{
  "init_std_router": 0.0119,
  "norm": "rmsnorm",
  "norm_place": "pre",
  "tie_embeddings": false,
  "parallel_block": false,
  "lr_mult_o": 3.0
}
Below are experts of layer 4 (counted from 0) of a mixture-of-experts language model. Rows are named router (the router's row for the expert), gate (a neuron's input weights, with its number), up (a neuron's input weights, with its number), down (a neuron's output weights, with its number) and show model dimensions 128-255. Each number is 128 + 32 x the weight over its row's rms, rounded and kept within 0 to 255.
Before each expert's rows: a language model's description of what the expert responds to. This comes from a sample of Wikipedia text that the model never trained on.

# expert 6
It responds to: Coordinating conjunctions
router [104 139 164 149 112  94  82  84 114 100 180 131 142  95 154 133 153 112 180 101 125 143  96 167 123 109  95 139 140 157 124 135  95 135 140 170 178 123 108 124 153 144 159 117  91 108 165  83 154 152 110  80  92 111 138 147 147 126 126  72 155 133  97 124 199 142 103 161  91 146 157 149 124 135 104 142 189  95  86 125 121  87 133  93  97 141 141 160 147  98 107  43 164 121 122  93 159 145 127 118 182 117 163 184 182  70 163 130 119 100 140  75  92 155 165 177 132 121 151  69 147 126 104 153  69  93 123  86]
gate0 [130  89 149 161 184  78 111 159 137 155 136 159 125 184  90 104 118 111 123 102  87 105 129 127 155  98  78 115  99 154 128 150 117 179 155 161  87 190 108 145 154 138 198 117 159 119 129 110  79 120 111 184 159  89 149 127 123 164 156  87 100 127 118 103 119 165 145 206 127 146  98 206 122 150 112  99 128 109 114 136 140  93 138  95 102 135 114 184 119 142 115  37 136  98 166 116 120 152 131  82 109 112 145 120 188 160  99 157 143 163 155 138 111  98  87 150  99 126  97  88  54 144 152 138  67 132 112 122]
up0 [105 152 129 142 128  68 114 147 129 160 144 130 157 182  79  87 112 129 117 100 115 159  75 164 126  69  88 124  97 124  95 146  97 170 122 148 134 162 110 169 132 116 198 110 125 101 116 109  99 151 115 166 156  95 129 148 158 101 146 116  96 108 135  89 124 169 105 192 132 162  79 137 152 119 119 115 113 150  84 157 138 123 139  90  75 156 119 152 184 127 130  36 144  86 178  80 133 137 161 108 120  90 121 114 189 122 116 152 114 125 153 130 119 113 103 120 114 130  97  92  92 154  95 144  56  99 102 128]
down0 [135 162 191  87 131 143 140 140 138  67  72 126 128 159 103 115 163 114 111 155  88 157 110 118 100 150 117 119 132 162 144 122  72 109 155  92 157 130 146 160 121 100  68 114 232 145 131 104  97 134 145 189 128 179 104 138 241 170  95 138 166 122 125 121 139 109 144 134 133  92 103 107 102 113 120 147  47 122 138 142 196 100 121 126 101 120  88  27  95 136 146  82  82 121 112 122 145 151 158 137 128  83  93 119 142 117  96 120 156 122  73 177 127 172 181  95 133 128 132  84 130 113 122 144 176  99 136 147]

# expert 47
It responds to: Conjunctions and foreign text
router [111 115 193  85 183  89  87 143 106 117 121 172 181 126 124 163 146 134 190 157  65 219 146 204 140  85 119 102 109 154  97 127 140 109 111 150 196 170  93 120 108  77 131 127  88 149 173 123 160 118 120  96 144  77 114 164 177 160 154 136 122  78  93 133 178  81  83 172  70 191  63 158  89 128 138 126 164  89 128 150 133  97 206 111 124 125 137 171 109  83 127 105 128 180 133 114 138 147 103 115 168 141 165 155 124  99 157 121 177 156 119  32 123 150 127 138 114 133  99 113 162 115 119 100  83 118  90  90]
gate0 [121 138 171 170 164 102  97 185 157 121  99 102 155  94 126  96 122 145 141 164 156  92  93 172  68  73 175 114  99 137  57 127  92 117 160 115  81 131 104 131  97 174 140 159 142 182 115 163 150 158 129 104 155 167 140 151 182 175 225  85 122 116 104 100 152 122 112 205 130 107 129 103 148 164 111  81 114 153 151 156 194 100 151 145 149 115 170 123 156 121  86 108 189 120 101  98 164  91 113 104 155 150 132 108 134 137 148 190 122 159 179  98 126 155 150 112  74 131 194 122  93 147 166  97 148 114 105 180]
up0 [ 88 155 190 137 175  94 113 151 120 147 102 149 100 106  82 113  95  85 150 137 100 126  95 170 131  62 182  63 128 120 103 135 104 143 166 148 216 120 220 150 110  84 100 187 123 138 127 129  99 136 116 118 126 144 130 139 106 137 154 120 140  92 120  95 127 177 129 126 163  59  84 136 132 180 130 160 125 157 162 182 187 119 127 128  94 121 120  94 199 105  77 109 137 168 181  93 156  99 133 121 124 140 125 123  82  75 129 127 119 111 105 100 155 163 116 109 100 150 155 129  70  99 174 153 169 188 126 148]
down0 [190 138 140 110 167  59 112 142 153 136 128  93 127 197 173 124 115 122 165 160  94  94 135 152 108 151 131 120 128 189 135 156 167 143 119 158  69 139 136 163 142 140 140 122 166 114 173  39 155 105 103 164 100 113 144 135 111 123 135  80 118 158 175  83 134 109 153 141 126 111 120 116 168 102 114 127 107 191 127 118 170  97 175 137 137  75 111  91  63 156 122 150 158 164 103 107 167 125 163 109  94 133 142 133 116  98 144 133 114 109 187 202 104 143 156 138 151 171 103  76 101 216 173 130 158  83 138 128]

# expert 1
It responds to: Determiners before adjectives
router [ 64 116 119  87 128 107 127 149 151 123 153 154 158  93 147 123 154 154 170 111  89 115 130 136 110 105 164 128  78 129 113  84 101 135 102 131 138 149  69 202 145 168 144 162 163 150 120 111 126 129 117 122  89 144 152 167 137 149 106 150 174 140  83 100 166 115 171  86  94 100 156 106 118 143 169  85 126 158 132 136  96 116 178 139 126  88 169 131 141 104 107 126 169  86 112 150 112 150 115 106 166 164 145  21 167  91 104 145 159 107 154 122 170 116 167  72 113 115 133 116 139 168 102 134 122  42 102 165]
gate0 [123  88 108  67 152  99 125 124 164 146 119 167 104  65  70 148 127 154  90  96 105 117 119 155 110 174  97 163 130  77 143 111 108 154  54 133 147  77  82  98  86  93 156 168 143 161 133  95 132 138  77 125 143 150 160 162 149 117 169 191 200 114 156 230  97 105 128 143  63 134 129 101 100 124 151 133 107 115 106 133 152  61 144  67 127  90 134 171  83 115 174 107  97 140 113 111 171 156 107 107 164 107 146  99 109 153 133 141 105 148  96 147 163 117 188 126 117 150  91 108 192 140 133 151  73 111 174  87]
up0 [143 166  94 124  80 176 103  71  93 124 138  87 114 164  68 137 121 134 162  56 161 106  99 108 167 118  94  95 140 127 153 146  88 139 154 143 152 154 203  88 158  99  86 142 133 153 186 153 147 149 172  97  82 118 107  95 107  99 105 103 158 102 103  70 129 130 156 104 135 159  68 124 115 163 112 138 136 130 148 134 144 122 112 103 167 117 107 145 118 134 103 143 139 106 134 121  67 106 108 100 123 119 105 119 163 114 127 115 117  94 190 100 140 171 101  91 155 222 147 164 134 148  95 100 186 151 122 163]
down0 [ 83 139  98 143 110  64 162 108 142 142 126 133  97 137 121 129  96 142 155 110  90 116 144 158 174 153 107 137  41 151 168 142 148 162  77 143 181 175 144 166 198  86  92 123 167 129 152 164  75 102 142 149 170 181 119 136 104  60 130 106  93 144 124 189 158 129 104  55 100 130 213 136 161 146 118  97 107 112  84  87 128 118 119 156 138 152 140  90 136 161 132 160 126 179  75 125 173 159  81 159 103 143 121 113 152 183  89 119  98 165 129 129  94  75 138 118  94 145 149  72  81 193 225 158 136 114 146 149]

# expert 24
It responds to: Numbers in tables
router [ 48 151 183 142 159 105 124 142  83  87 138 148 158 117 121 142 119 176 109 143 125 177  93 173 131 130  75  79 130 128 161 105 145  84 138 176 164 104 119 156 122  93 141 103 120 111 155  76 151 164 110  77  97 101  72 149 102 166 117 152 122  94  73 172 162  70 151 113  94 155  95 220  82  92 115  97  89  96 160 243  33  88 134 111 213 120 117 217  94  98 117 114 111 190 158 117  81 149 110 148 197 133 117 120 124 143 125 102 155 156 117 108 135 139 104 177  33 118 105  94 120 105  78  79 109 133  54 129]
gate0 [161  95  76 118 136 170 134 135 151 111 166 120 132 126 157 164  77 177  67 161 146 106  81 133 163 129 132 137 146 128 110 208 114 137 118 102  88  83 117 128 111 141  87 145 121 207 120 127 180 123 137 144 141 120 123 164 122 105 133  83  94 130 119 133 191 116 100 106  88 148 161 146  91 134 164 105 106  56 103 165  94 117 116 172 197  81 114 120 113 150 130 114 173 119  77 161 141  76 114  75 129 124 155 114 150 146 195 155 160 130 119 146 138 167  88 142 116 129  72 133 123 107  97 135  82 115 150 116]
up0 [120 103  71 144 160 165 159 127  73  91 120 171 126 135 164 149  88 159  97 113  91 131 125 142 136  80  92 130 123 141 114 145 123 168 114 122 134 105  61 146 142 108  67 178 111 142  99 147 171  92 145 113 135  59 167 111 130 102 148 149 134 146  75 106 190 148  98 115  90 146 102 146  90 183 178 141 144  64  91 111 140 148 148 157 179 159 123 129 169 110 131  89 189 133 119  99 179 117  95 154 158  97  98 101  73 184 207 110 153 145 100 106  84 118 123 140  83 122 126 142 105  79  80 123 104 178 162 114]
down0 [113  75 134  95 111 150 130  94 123  87 181 129  74 110 131 128 149  90 134 141 116 121 110 122 141 160 114 139  48 100 147 143 110 138 177  91 180 112 124 132 161 118 149 154  94  90 115 170  87 114 111 115 121 172 134 111 101 129 186 144 122  92  95 140 158  56 166 182 121  76  89  86 127 133 130 127  73 128 157 109 209 139 134 143  63 118 128  27  95 166 150 110 165 113 130 145 157 131 117 143 111 109 103 133 150  96 155 164  56 124 156 159  90 152 121 145 119  61  96 108 119 141 116  44 144 136 119 136]

# expert 39
It responds to: Section heading markers
router [107 139 156 165 102 141 148 135 118  83 186 105 130  93 136  83 146 116 152 140 170 185 123 164 136 112  89 125  93 157  82 126 113 119  66 125 122  65 135 203  90 127 122  82 137 106 150  91 132  94 173 114 116 131 164 149 174 153 111 146 125 132 139 142 158 140 161 117 114 127  96 158 181 112  98 155 103  85 122 172  82  81 137  99 167  75  55 184  89  98 106 177  54 176 136 131 144 128 155 144 136 138  89 182 131 149 130 114 124 163 133 118 121 151  90 141 164 107 109 104 186 130 128 148 197 107 118 164]
gate0 [112 127 132  78 134 134 149 181 160 141 110 151 193 170 166 106 114 112 179 135  69 183 151 146 129 111 157  84 139 112 160 146 144 125 100 155 146  67  89 124 153 136 104 116  77 172 170 132  93  97 134 110  87  55 134 115 168 170 180 139  92 138 163  50  98 161 118  86 135 107 133  84 154 178  69 102 141 147 181 114 119  95 149  84 121  96 100 183 180  89 211  79 143 169 141 132 115 100 131 173  85 157 154 116 151  87 109 118 111 126 127  78 146  54 105 133 148 123  79 117 128 129 120 107 168 114 110 119]
up0 [184 106 159 141 156 134 109 127 124 141 104  91 120 143  83 121 172  61 134  94 148  86 116  88 147 149  85 140  88 115 150 140  81 156 172 119  79 184 159 118 108 110 122 167 208 114 148  92 109 121 142 132 190  88 173 157  86 170  73  68 109 138 148 122 116 108  94 205 167 126 140 137 128 107 116 138 114 137 127 118 187 168 168 168 139 167  82 125 110 162 113 114 105  73  85 158 102 147 143  76 149 226 146 173 124 110 131 150 166 138 157 150 135 168 155  83 156  83 123 169  99 153 146 164 113 102  92 105]
down0 [112 137  73 144 105 126 109 145 103 105 105 124 203  72 154 120 151 123 136  88 107 142 205 158  58 105 111 133 131  90 137 101 153 172 119  92 110 112 122 148  56 167 211  93 146  89 160 136  95 112 162 140 126 138 187  99 128 100 106 157 151 167  97  79 134 185 179 112 117 101 102  73 123  94 144 150  82 151 189 128 174 174  89 120 109 179 146 152 114 165 160 160 114 104 114 165 137 113 154  99 147 169 138  80 104  52 165 104 161 110 139 142 132 126 158 162 145 121 115 113 137 158 115 134 207 133  95 188]

# expert 8
It responds to: Nationality and institution adjectives
router [105  96 115  78 103 121  60 113 130 170  87 151 156  78 183 145 121 158 119 138 128 113 118 150 112  89  98 139 129 107  98 129 152 148  86 171 101  69 103 119 133 137 137 106 142 116 128 111 109 138  78 115 135 136 189 119 151 164 141 123 169 109 155 142 210 155 110 169 124 136 147 115 104 155 133 145 165  79 135 108  98 113 139  69 182 138  96 129 123 109 105 129 138 158  97 150  90 161 105  37 102 162 139  67  75 111 138 125 130 147 181 152 117 160 126 173 147  98 111 105  79 136  58 139 152 139  44 119]
gate0 [ 95 138 129 106 164 120 159 167 124 122 148  71 107 124 147 105 117 113 117 117  85 159 114 100 138 142 135  83 112  74 182  94 151 116  90  92  96 124 122 157 176 163 117 113 110 164  41 176 157 106 196 138 129 135 142 157  90  89 136 128 119 138 110  61 111  69 103 133 157 126 154 125 136 148  89 126 165 126 101 147 134 116 132  85 117  80 165 144 145 116 167 141 121 102 167 146  78 171 153 165  81 143 143 134 120 114 182 168  35 148 113 152 153 133 125 151 120 129 191 173 145 114  95 133 132 189 114 104]
up0 [119 121 109 179 193 163 160 188  69 125  82 169 147 124 140  81 180 145 156 132  99 155  70 115 120 157 141  19 113 176 151 169 125 132 145 117 151 133 186 153 121 175 140 174 103 125 102 171 145 129 112 120 150 113  47 140  20  94 117 158 125  85 102 122  77 108  98 153 120 150 135 105  78 134 106 187 103 164 198 134 145  81  95 151  75 120 142 178 139 135 108 209 123 152 123 103 112 101 115 102 114 161 151 132 138 101 190  83 132 125 109 122 159 136 161 142 104 158 163 127 149  65 133  53 164 125 128 159]
down0 [170 132 123 144 145 155 115 148 149 118 111 145 174 107 152 128 133 168 146  96 137 150  97 136 153 171 161  60  88 179 155 122 135 158  99 143 148 135 102 189  96 165 147 134 180  98  83 138 154 126 115  92 155 183 104 144 119  94 125  91 140 105 123 150 221 134 126 169 139 118 114 108 102 186  44 116 119 134 155  71 181 147 120 152  86 146 144 172  92 101 151 119 185 126 162  96 159 142 158 144 155 178 179 176 141 100 155 136 110 147  82 163 123 138 124  81 197 141 144 102 204 130 115 119 191 169 142 163]

# expert 34
It responds to: Dashes and copulas
router [123  98 125  93 103 114 120 109 123  59 149 144 111 115 171 150 157  92 224 100 171 169 107 105 119 127 104 144 144 121 113  89 135 122 104 118 180 164 152 146 154  87 102  88  68 107 171  98 132 143  84 119 135 146 103 174 154 147 124 129 139 114 141 156  95 129 159 135 135 112 108 104  89 143 109 117 134 119 164 145  99  98 149  63  79 125 142 170 100  72 117 116  72 147 189 146  92 126 120 169 103 121 135 123 133  63 136 132 185 128 129 102 120 138 180 165 132 108  93 150 141 135  92  99  71  95  92 117]
gate0 [143  71 122  92 133  62  94 137 144 134 127  58 141 123  97 162  92 134 147 166 129 135 167  80  96 126 154 175 174 100 122 142 108 145  98 129 114 133 117 140  93 167 170 157 155 145  91 156 114  91 143 151 163 204 138 108 156 144  87 159 129  95 165 104 133 111 136 147 183 155 185 116 112 151 122  81 107 168 130  72 114 138  78  86 155 142  84 144 125 150 110  75 133 186 154  91 174 112 113 135 104  93 125 183 145  91 155 164  83 129 121 151  87 146 155 121 138  99 109  59  85 104 171 148 158 140  95 101]
up0 [119 163 167 144 156  93 137 166 138 127 151 126 134  70 127 167  91 132 143 117  77  60 137 121  78 126 115 168 184 117  84 101  60 106  59 152  69 121 131 109 165 121 145 144 173  59 179 110 104 157 130 152 167 183 134 116 168 139  80 119 119 101 129  98 140 110 149  92 120  93 160 126  79 116 120  73 153 123 122 108 135 173 125 121 156 157  83 133  91 172 147  80 147 171 179 112 187 122  91 106 149 129  99 124 137  60 143 150 106 126 175  98  87 127 123 118 157  99 111 146  48 131  98 140 133  45 104 127]
down0 [138 182 149 119 120 119  85  93  94 150 143 123  91 133 126 143 144 115 111 144 116 129 246 104 180 155 121  96 172 113 162 104 130 166 111  71 176 132 213 109 122 144 134 142 117 139  84 174  46 121 175 163  92 162 199 130 112 131 155  85 120 181 118 169 144  77 147 101 147 170 133 156 110 110  96 131 148 133  75 115  78 107 148  96 177 130  99  91 112 148 126 187 107 145 122 163 101 169 110  98 140  98 119 174 142 150 140 140 151 136 145 136 185 133 149  98 116 136 143 135 116 107 175 106 174 111  72 153]

# expert 12
It responds to: Census and table fragments
router [123  86  87 121 132  67 108 127 106  50 131 168 215  66 116  81 129 127 170 130 111 131 139 169 172 151 101  75 143 134 143 103  84 162 120 108  93 187 167 110 111 126 143  52 108 121 143  87 155 168  83  74  71 178 172 143 108 152 173 154 115 129  72 165 162 108 200 160  84 134 163 178  78 108 147  86 125  99 159 190 117 128 152 118 165 100 127 207 113 126 106 129 138 141  98 156 115 143 115 117 144 177 158  75 119  85  79 132  67 176 132 119  42 127 143 158  69  59  71 104 168 167 127  69 152 137 137 141]
gate0 [127 113 126 127 114 132 121 105 169 163 174 132 179 216 102  87 161 194 150 129 126 112 106 137 199 127 110  59 117 113 162 131  99 136  76 118  83 131 115 134 156  94 110 151 163 146 143 130 123 187 139 115 135 132 151 113 100 139 136  78 131  88 124 156  75  82 227 135 161 163 138 139 124 153 195 155 112 119 135  93 149 147 132 144 149  85 130  66 170 175 125  98  89 140 120 143 131 156 121 120  87 141  83  79 162 104 150 125 135 192 137 133  74 137 130 150 157 160 134 135 111 118 136 106 154 126 125 140]
up0 [145  92 145 115 150 146 161  71  65 130  92 152  96  73 135 108 167 118  94 159 140 207 162 111  76 139 190 106  84 127 142 100 201 105 177  85 135 129 107 139  70 151 120 171  97 151  86 122 160  84  90 111 164 137  91  94 108 139  86 153 135 160 160 116 175 160 129 122 112 125 109 133 160 114 111 111  81 163 158  93 122 173 125 184 147 168 134 166 104 128 124 137 132 123  94 161 147 114 142 123 113  57 145 143 120 136 165 167 155  91 131 190 171 183 110 202 157 197 133 147 104 157 160 122 117 137  85 141]
down0 [159 200 135 163 150 146 121 139  68 150  95 152  93 151  96 175 118 137 138 118 102 150 172  84 115 137 105  67 135 165  93 126  93 155 103 106 129 102 161 195  99 107  83 104 129 120 143 126 156 118 123  73 149 111  87  98 154 118 193 123  90  90 183 122 202 133 160 131 108 113  94 142 116 143 119 129 105 145 110  93 127  91 138 108  78 144 123 175  95 135 150  83 187 146 128 131 126  94  74 122  71 122 117 167 141 133 135 156 124 135  94  98 114  94 180 139 123 191  85  94 138 131 154 138  60 168 119  98]

# expert 20
It responds to: Commas in lists and clauses
router [196 133 142 107 128 163 141 140 106  84 201 128 132 142  83 136 120 173 133 106 137 197  76 116 123 130  61  97 115 156 124 120 123 144 145 163 140 171 135 159 102 125 181  83 106 100 178  64 130 146 151  87 108  93 175 120 144 128 123 154 103 110 129 174 174  35 109 143 101 194 183 174  78  90 169  82  88 136 137 147  75  80 105 114 146 128  55 128 121 106  99  77 113 124 110 146  69 129 116 126 180 103 174 100 138 122 127 112 157 167 144  86 126 165 140 163 139 150 146 132 155 139 152  92 122  82 164 105]
gate0 [120 108 165 122 129 119 126 139 103 151 167 112 161  62  64 175 143 178 126 120 150  75 105 127 121 172 110 126 107 129  76 164 100 220 113 157  92 178 144  97 149 108 112 106 158 121 133 115  91 107 130 164 129 163 176 120  95 133 119  87 114 152 139 127 118  95  81 107 129  90  28  53  66 107 126 155 121 171 142  89 164 158 177  85 131 117 160 153 124 133 129 124 182  74 155 132 120 133 180 106 135 123  88  82 113 132 119  74  93 121 133 120 165 163 190 107 149 119 183 108 135 146 102 112 135 131 119 178]
up0 [138 103 150 110 106 134  58 102  96 142 139 168 211 130 146 125  92 171  66 153 144  95 139 120 176 195 123 135 204 103 159  95 180 149 110 152 164 148  65 130 116  97 137 122 159 171 158 137  60 115 132 118 113  97 151 103 142 106  96 156 104 125 177 124  76  78  79 159  97 123 140 105 145 127 127 188 108 129 111 104  95 136 124 101  97 120 133 169 106 138 132  59 165 129 113 142 106 136 110 123 116 144 126  92  87  91 131 130  92  80 113 105 126 138 157  74 217 116 125 106 153  81 107 158 134 140 110 136]
down0 [130 113  80 112 165 115 151 126 145 129 113 104 131 136 159 193 150 130 112  72 168 156 106 160 107 225 162 128  96  38 197 136 144 164 142 104 103  94 126 153 175 126 162 150 139 103 110 119 165  92 150 155 131 154 142 105 108 126 130  83 134 119  97 153 163 157 111  57  99  76 149 137 119 111 146 136 108 160 103  76 143 112 125  51 136 140 173  61 112 117 103 116 129 111 136  83  90 120 106 112 121 143 180 106 117  88 195 136 106 135 105 132 129 164 159  84 135  80 116 103 146 120 111 148  86 160 128 136]

# expert 13
It responds to: Quantifiers and modifiers
router [104  88 138 100 115 126 124 177 149 174 120 127 199  86 109  67 145 158  96 106  49  84 116 155 112 118 108 111 101 104 108 148 127 123  70 137 142 103  64 160 117 172 126 122 123 164 154 109  94  96  93 156  78 172 171 153 160 177 108 146 181 137 105 140 194 156 150 143  98 103 131 144 208 169 168  72  89 118 143 145  83 115 151 133 152 100 123 110 126 108 123 124 171 103  93 146 141 150  85  70 109 137 138  57 120 114 117 159 176 135 150 161  96 211 135 157 116 105 168  50 140 170  77  80 118  72 111 140]
gate0 [151 157 164 137 108 146 103 161 142 164  99 139  96  90 113 111 111 130 207 103 115 128 147 130 180 166 133  94  93 158 156 112  72 124 105  85 166 127 106 151 160  85 173 110  97 124 132 145 176  92 124 173 134 142 140 133 130 125 153 133 129 140 131 124  98 129 157 199  80 159 183  69 144 123 153 146 167 136 184  84 168 140 100 105 169 130  97  85 142 188 157 138 136 148 184 121 114 126 145 169 193 149  98 137 186 143  95 163 172 117 137 152 139 189 107 107 104 141 177 135  96 142 130 201 158 101 155 135]
up0 [108  92 162 136 150 140 110  78 123 144 108 120 111 119 105  95 111 162 141 124  74 102 163 136  44 148 119  97 146 115 180 153 128 195  93 136 149 104 104  91 147 125 116 150 168  83 162 196 119 136 129 170 153 111 139 100 156 150 116 147  96 130 140 119 140 132 120  95 103 209 153 158 225 115 107 154 139 162 133 137 108 133  86 150 215  95  60 150 106 102 113 141 131 175 150  99 133 140  67 138 123 148  76  86 110 135  62 107 157  55 158 141 133 168 124 133 129  75 160 145 152 158 102 147 174 163 184 142]
down0 [184  59 136 160 118 127 116 156  94 169 126  95  94 142 122  90 185 164 140 152 126  89 145 121 122 132 135 151 137 147 129 152 141 108 144 150 132 110  98 136 159 141 129 178 155 121  67 156 161 196 103 146 171 138 122 116  94 175 115  87 106 109 130 124  83  90  23  72 100 115  92 105 194 127 113  47  98 167 132 141  93 147 113 140 135  94 154 162 120 148 112  68 157 158  95  88 104 174 161 109 126 111 105 128 132 123 167 121  76 126 136 118 141 137 124  63 152 168 117 130  93 115  73 167 196 140 147 180]

# expert 56
It responds to: Table cell separators
router [105  90 151 123 150 110  68 172 123  67 180 183  99 170 142 143 152 168  96 143 149 163 143 156 186 191 108  69 144 121 116  88 101  92 162 119 109 149 107 161 132 127 176  89  96 106 138 110 139 114  94  72  68 134 109 146 110 158 120 109 123 133 120 120  89  23 116 130 123 138 135 141  84 125 161 190 120 102 126 181 100 100 172  81 142 130 124 174 107  92 107  93  99 197 155 165 107 177  66 121 140 100 120 177  60 112 145 166 109 122  92 132 120 108  82 132  84 120  71 101 159 110 140  54 100 127  37 100]
gate0 [ 97 131 122 115  77  98  85 182 175 124  64 127 102 168 110 159 113  87  84 164 144  81 140 102 165  94 133  97 140 118 172  73 123 119 151 104 127 126 187 110 130 178 187 122 106  97 114 208 128 108 119 122 102 111 129 114 126 150 152 119 110 122 132  80  96  71 172 173 170  84  99  93 112 120 119 110 133 145 113  86 166 156 139  72 112 137 140 132 167 136 125 165 168 154  59 140 171 120 175 158 129 118 106 121 186 100 142 147  93  60 164  86 163 122 123 108 162 155 139 139 166 123 150  93  98  91  89 119]
up0 [ 80 195 105 109 166 104 113 126 183 147 176 112 127  68 101 106 141 197  95 148 104 121 133 179 126 110  76 172 101 162 139 169  95 174 131 174 126 122 141 128  98 127 141 145 134 115 122 119 105 172  85 172 135 160 190  88 141 100  98 150 137 100 158  97 170 111 157 119  60 193 155 149  71 102 110 184 118 156 173 125 103 124 152 146  91  75 125 136  92 141 147 155 119 115 162  64 171 121 140  78  73 157 124 138  98 127  91 100 139 172 137 122 129 148 127 145  84  82 166 146  48  53 122 118 138 148 195 155]
down0 [129 123 158 136 128 131 131 162  94 124 161 159  92 145 113 112 156 163 161 116 130 154 156 118 105 128 142 119 130  79 144 162 161  96 153  95 171 146 107  71 112 106  94 113  69  74 105 138 193 128 113 143 128  82 126 123 128 163 121  73 146 170 153 149 113  84 138  92  88 132 163 119  77 141 136 100 192 144 142 172 144 166 124 187 148 216 177 146 156  61 147 197 146 105 132 156 124 103 137 151 129 153 127 175 136 173  80 140 132 149 153 109 143 150 120 162 132 143 118 101 163 167 137 171 119 159 148 134]

# expert 11
It responds to: Punctuation after numbers
router [148  93 126 133 112 155  92  94 113  76 129 173 120  63  63 130 169 116  99  95  80 181 131 158 153 164 117  93 118 200  94 136 133 122 109 140 136 108 101 120 205 115 179 123 137 118 157  96 161 120 182 110 125 122 126 124 201 138 115 197 126 141  93 134 147 101 144 119  80 163 149 182 127 138  95 152 134  77 105 135  78 109 147 148 142  93 142 177 131 114 108 114 167 194 175 137  90 204 138 172 125 152 156 132 131 101  95 130 101 174 173 166  98 175  87 147 132 171  94 137 157 128 103 103 127  98 115 111]
gate0 [ 83 138  96 195 152  59  83 123 174 100 101 153  90  63 125 102 158 102 169 131  90 122 185  95  80 133 134 196 113  70 144 140 143 136  70 178 124  58 134 173 162 118  86 147 169 162 155 142 192  70 116  71 107 153  39  86 101 121 130  77 129 157 135 128 172 145  92  97 160 157 106 159 123 125 110 151 138  71 112 120 110 177 163 166 197 153 108  78 160  62 167 120 155 120 116  68 157  89 153 147 158  80 102 149 140 119 102 118  55 182 175  85 154 171 164 127 134 187 170 163 134  96 163 124 161 131 150 126]
up0 [133  66 136 133 125 209 109 152 178 153  84 111 113 129 148  90 171 119 229 162 148 128 121 158 114  95 124 156  34 133 139 151 141 150 133  85 105 115 131  59 150  98 107 130 137 115 100 130 159 106 153 138 133 146  72 104 140  83 112  91  80 173 107 185 120 128 144 133 137 123  64 129  90 162 181 170 146 113 116 155 140  72 106  79 188  89  90 116 146  58 141 187 156  98 158 135  96  98 154 137 170 123 134 145  85 109 149 118  50  93  96 122 161 183 115 129 124 142 170 180 179 125 145 120  94 122 134 126]
down0 [152 147 156  86 153 119  63 125 136 156 109 172 140 152 105 108 120 113 171 156 119 146 149 162 137 111 193 135 159 123 124 114 154 181 121 118 128 135 163 100 144  90 125 131 109  26 158 129 137 148 136 110  79  86 107 129 171 153 168 146 124 101 115 107 109 128 112 162 101 134 123 108 144  82  24 100 118 134  84 144 129  98 200 144 143 167  74 177 130 166  78 112  71 140 100  82 102 165 190 127 108 108  90 135 149 131  57 148 137 149  88  89  95 210 128  63 183  65 119 125 107 141 140 149 107 122  97 111]

# expert 14
It responds to: Verbs and clause connectors
router [115 107 144 134 140  80 132 153 109  87 155 190 140 158 111  55 172 140 144 136 137 224 163 153 143 138  81 108 127 133 104 146 137  85 115 121 124 116  97 166 159 132 182 153 109 147 175 203 114  95 136 116 107 141  96 148 150 156 119 115 109 130 106 134 148 141 155 192  89 163 126 140  96 147  94 133 119  98 165 155  71 101 120  92 116  91 170  98 132  94  88 193  99 180 148 150 130 185  76 112 109 117 109 147 160 102 117 104 113 122 140 144 106 154 138 139 158 137 157  89 163 137 108 100 121 104  43 129]
gate0 [106 126  99 128 151 151 165 114  90  93 160  87 144 136 137  83 114 164 170 124 145  97 124 116 121 149 111 150 119 116 128  62 114 140 194 172  87 150  64 118 132 138 128 136 136 123 131 102 152 131 136 156 138 135  81 119 102 145  43 131 119 119 153 157 174 181 134 156 118 138 131 125 160 109 159 168 189 120 117  69 185 130  78  77 159  97  81  37 155 114  82 152 140 179 148 182 100 132 141 152  94 146  89 107 139 135  58  92 118 131 184 131  59  94 115 128 167  77 114 184 104 138  43  55 154 124 117 112]
up0 [157 126 145 144 156 135 116 145 158 175 111 129  97  66 156 186 113 102  61 119 127 110 100 116 162 128  56 120  83 155 152 136 128 149 130 162 141 168 237 138  77 120 145 141 127 184 124 164 149 106 139 107 157 155 131 127 148 100 156 132 106 127 136 178 118  53 114 106 119 146 123 138 115 175 115 123 120 112 106 167 166 119 111 147  98 105 118 157  94 144 107  68 144 151 119  93 138  72 124  84 125  64 111 121  83 133 133 154 129 122  94 125 136 166  92 145 122 134 161 122 139 157 177 110 125 111 117 173]
down0 [166  72 129  75 158 140 128 109 148 186 114 110  85 119 107  92 119 132 154 130 175 134 180 148 118 101 176  61 101 156 124  96  68 134 131 150 144 140 157 149 158 127 198 143 184 123  89 185 172 149 116 117 137 107 172 138  99 168 109 142 148 108 105  77 145  86  91 145 177 138 144 143 177 114  91 107  97 153  92 119  85 136 134 144 112 160 131 145 154  47 180 129 163 135 144 149 149 129 163  95 174 132 186 127 154 116 198 147 125 107  90  89 166 204 178 136 105 123  96 137 139 143 103 118 187 154 112 119]